Experts of a small language model.
Size: 14 layers, width 192, 63.4M parameters.
Training: a variant of Muon for the experts, 6910 steps.
Below are experts of layer 9 (counted from 0) of a mixture-of-experts language model. Rows are named gate (a neuron's input weights, with its number), up (a neuron's input weights, with its number), down (a neuron's output weights, with its number) and show model dimensions 0-191. Each number is 200 + 40 x the weight over its row's rms, rounded and kept within 0 to 999.
Before each expert's rows: a language model's description of what the expert responds to; "comes after" lists some tokens at least twice as common just before its tokens as in all text. This comes from a sample of Wikipedia text that the model never trained on. Tokens count by the router's weight.

# expert 5
Sentence-start function words. Sentence-initial or clause-linking words and punctuation in prose, such as Although, However, in which, how, why, The, and periods.
comes after: "\n", "\n\n", " |", "|---|---|---|---|---|---|", " form", " |  |  |"
gate1,186,244,235,183,173,248,207,226,238,298,193,160,196,229,180,193,188,176,160,108,131,224,200,237,95,198,210,228,204,215,169,267,240,161,262,236,172,157,182,185,146,200,142,228,232,225,188,201,221,178,189,176,196,130,240,253,239,177,276,154,132,221,221,99,221,196,166,174,237,189,203,236,241,222,201,126,172,191,207,164,212,196,198,260,227,240,250,214,152,117,214,235,201,213,200,162,156,167,185,232,138,201,196,155,220,207,87,214,168,183,181,150,190,232,212,258,194,165,220,199,254,179,180,203,210,236,198,202,238,140,167,148,154,320,205,183,192,236,149,178,175,204,201,220,307,208,217,190,144,123,228,206,190,107,207,212,191,239,111,196,148,253,220,188,189,240,218,232,218,176,287,217,165,228,259,234,122,187,233,153,277,210,200,230,262,227,212,188,187,205,179,232
up1,267,193,222,222,161,219,190,127,194,295,169,207,192,141,208,201,175,198,173,146,206,221,249,182,127,158,214,227,166,256,170,134,134,198,191,172,213,237,237,269,188,242,231,200,238,243,175,120,225,189,269,205,310,175,193,204,156,217,108,272,235,222,187,167,197,203,209,202,222,187,200,205,217,269,273,188,208,207,167,153,211,136,163,212,191,169,217,224,163,250,257,188,221,220,206,202,173,198,180,288,173,213,261,170,211,232,153,200,199,168,187,157,178,164,150,223,207,234,219,178,174,171,149,216,191,319,184,246,189,217,225,250,201,221,230,146,210,250,213,205,177,189,161,209,260,158,205,231,212,245,204,200,175,322,192,222,201,165,207,167,196,257,226,238,228,156,207,297,268,228,234,195,218,204,273,216,236,241,154,226,184,192,249,234,239,58,212,109,172,200,247,238
down1,197,192,129,154,187,189,257,202,168,183,207,148,166,137,205,194,227,219,131,172,208,219,192,229,197,152,165,145,221,99,195,197,140,180,183,206,215,293,211,198,165,211,202,247,270,180,209,216,224,165,181,159,242,217,191,186,136,262,210,166,178,247,178,210,202,223,233,119,242,166,220,238,250,186,198,157,197,211,230,151,144,161,258,212,233,225,135,260,176,227,182,304,238,225,149,237,121,177,210,193,207,239,282,142,244,170,215,167,270,186,223,173,148,188,147,143,208,217,166,141,169,235,127,218,254,196,204,140,171,245,212,232,201,178,186,185,158,232,234,235,125,170,263,276,259,183,147,171,252,250,145,251,197,229,187,275,150,182,200,173,228,234,120,181,162,246,191,202,160,117,182,215,202,150,250,263,259,232,188,165,188,155,244,259,197,241,266,233,194,214,201,212

# expert 18
Scores, dates, numbers. Score dashes, month abbreviations and pipes in tennis finals and other stat tables, such as 6–3, "| Jul", km^{, ±.
comes after: "0", "6", "3", " |", "1", "4"
gate4,240,191,258,143,215,187,152,173,123,185,227,207,239,177,157,203,117,129,208,262,286,146,208,175,179,235,186,215,206,208,190,172,269,210,197,171,165,225,189,205,192,191,199,185,235,187,208,158,277,268,165,156,168,234,199,296,213,227,213,175,120,193,192,151,220,193,216,164,260,203,139,221,197,262,219,272,153,170,155,150,126,239,122,201,197,259,157,192,245,150,182,191,173,231,161,199,249,127,199,291,174,194,210,199,207,108,187,150,169,148,152,133,229,256,226,184,152,228,223,255,134,266,212,173,234,267,203,221,210,234,257,159,279,254,209,216,154,174,179,179,223,139,200,245,274,262,157,251,263,234,227,195,182,158,210,229,200,196,152,252,229,238,140,203,141,184,219,152,162,164,242,221,258,146,187,202,181,193,223,224,229,212,153,235,212,187,230,215,151,175,235,187
up4,188,166,189,238,142,194,159,218,249,224,271,178,199,143,233,154,181,200,191,164,113,158,240,105,150,187,237,111,260,249,181,188,176,228,176,209,209,200,163,223,162,166,194,228,152,229,207,218,123,205,208,210,229,291,216,189,263,251,212,199,203,225,254,201,216,252,155,138,175,208,184,220,154,182,154,234,243,214,284,224,204,180,200,181,219,185,279,194,206,131,168,149,256,208,251,146,247,134,222,205,195,237,156,121,159,227,216,239,196,238,202,231,233,196,198,121,187,226,168,165,149,208,282,219,200,186,185,200,269,199,178,190,191,144,141,199,94,237,141,152,133,185,177,232,210,214,201,160,178,123,199,211,176,153,166,192,143,171,175,138,171,262,188,194,211,124,202,178,211,207,177,178,218,188,170,192,226,135,274,201,271,191,92,234,239,219,189,227,197,223,283,143
down4,159,201,155,212,200,274,177,211,257,260,207,237,242,266,190,221,172,265,113,169,254,231,232,204,155,214,188,167,250,233,252,252,227,222,231,167,180,181,151,171,204,222,169,114,178,175,238,178,227,224,179,232,188,252,147,253,207,273,202,159,158,267,204,169,239,167,266,257,203,169,175,187,173,172,244,183,114,142,203,206,205,233,209,220,236,189,245,288,220,206,141,246,146,262,201,240,184,166,248,204,237,219,200,212,204,215,188,187,246,250,210,155,241,207,124,185,229,285,144,252,227,151,186,227,230,218,131,220,231,163,226,272,157,169,220,211,164,187,198,245,266,225,212,174,174,226,130,229,168,135,162,267,217,184,218,176,151,207,287,178,242,171,202,232,137,226,218,204,210,210,178,166,258,264,164,193,231,162,257,200,174,192,155,175,131,163,203,178,144,156,278,93

# expert 55
Year-initial digits. First digit of a year or date in infoboxes, tables and lists, such as 1 in 1989, 2 in 2023, plus infobox field labels.
comes after: ", ", " in ", " (", "- ", "| ", "–"
gate11,163,208,233,135,262,196,176,130,269,167,243,187,135,129,235,226,212,193,155,161,198,130,223,281,250,187,137,199,193,179,222,242,230,238,218,165,176,176,127,203,206,235,202,131,109,166,266,267,207,210,157,208,147,186,231,176,242,211,196,186,268,243,108,237,189,200,244,191,135,210,210,210,157,162,209,242,225,212,190,196,140,201,213,178,192,219,169,289,231,229,238,195,226,255,165,161,183,203,197,228,299,180,282,248,187,198,245,209,191,201,226,169,185,225,216,206,208,166,216,192,220,135,273,197,203,268,215,190,223,193,192,162,231,190,220,179,190,264,219,138,244,164,170,258,281,142,190,257,241,235,210,162,206,133,208,125,210,139,239,167,93,248,233,225,254,171,190,233,248,161,208,211,154,177,230,229,236,222,214,207,127,172,202,223,221,174,262,177,237,254,117,226
up11,208,203,179,197,119,152,224,164,267,152,121,245,198,176,262,182,147,155,205,188,149,296,207,239,183,137,268,166,297,223,200,236,157,298,250,157,187,220,182,183,180,220,178,195,239,240,209,136,249,242,169,184,191,250,262,221,139,175,161,203,213,145,231,201,186,220,218,201,260,188,268,159,262,178,214,254,146,236,191,235,263,198,166,236,160,182,122,192,155,249,194,207,182,161,211,195,190,206,218,203,104,226,209,155,215,219,175,242,189,194,200,216,209,210,201,221,145,186,195,200,181,135,109,148,182,261,159,192,188,212,192,191,199,194,159,244,195,190,97,219,183,158,181,229,183,206,169,224,208,218,261,245,190,234,180,242,198,168,204,169,255,145,194,121,197,168,206,151,230,260,169,249,233,124,214,309,212,178,249,221,187,215,144,209,188,262,218,301,180,168,269,221
down11,220,220,166,202,253,176,134,203,194,170,282,196,146,243,185,220,291,222,155,280,168,246,297,165,190,259,185,180,208,254,159,206,139,235,183,205,209,121,217,219,174,220,156,197,246,152,238,166,140,166,230,210,232,184,194,221,302,185,124,167,135,185,179,168,195,190,89,189,183,203,160,151,224,266,159,204,237,183,194,186,187,200,219,192,218,212,236,180,245,144,239,224,209,204,144,179,194,159,166,225,164,217,149,209,209,267,240,204,212,113,226,275,205,189,190,268,155,232,206,261,233,244,214,221,122,195,220,162,167,165,189,162,235,190,173,206,269,273,267,150,174,227,193,189,232,244,255,232,212,187,215,192,209,197,259,179,248,168,149,250,107,251,179,184,207,199,220,125,145,163,226,224,159,198,217,138,162,262,176,159,202,139,163,192,214,244,154,157,159,273,177,213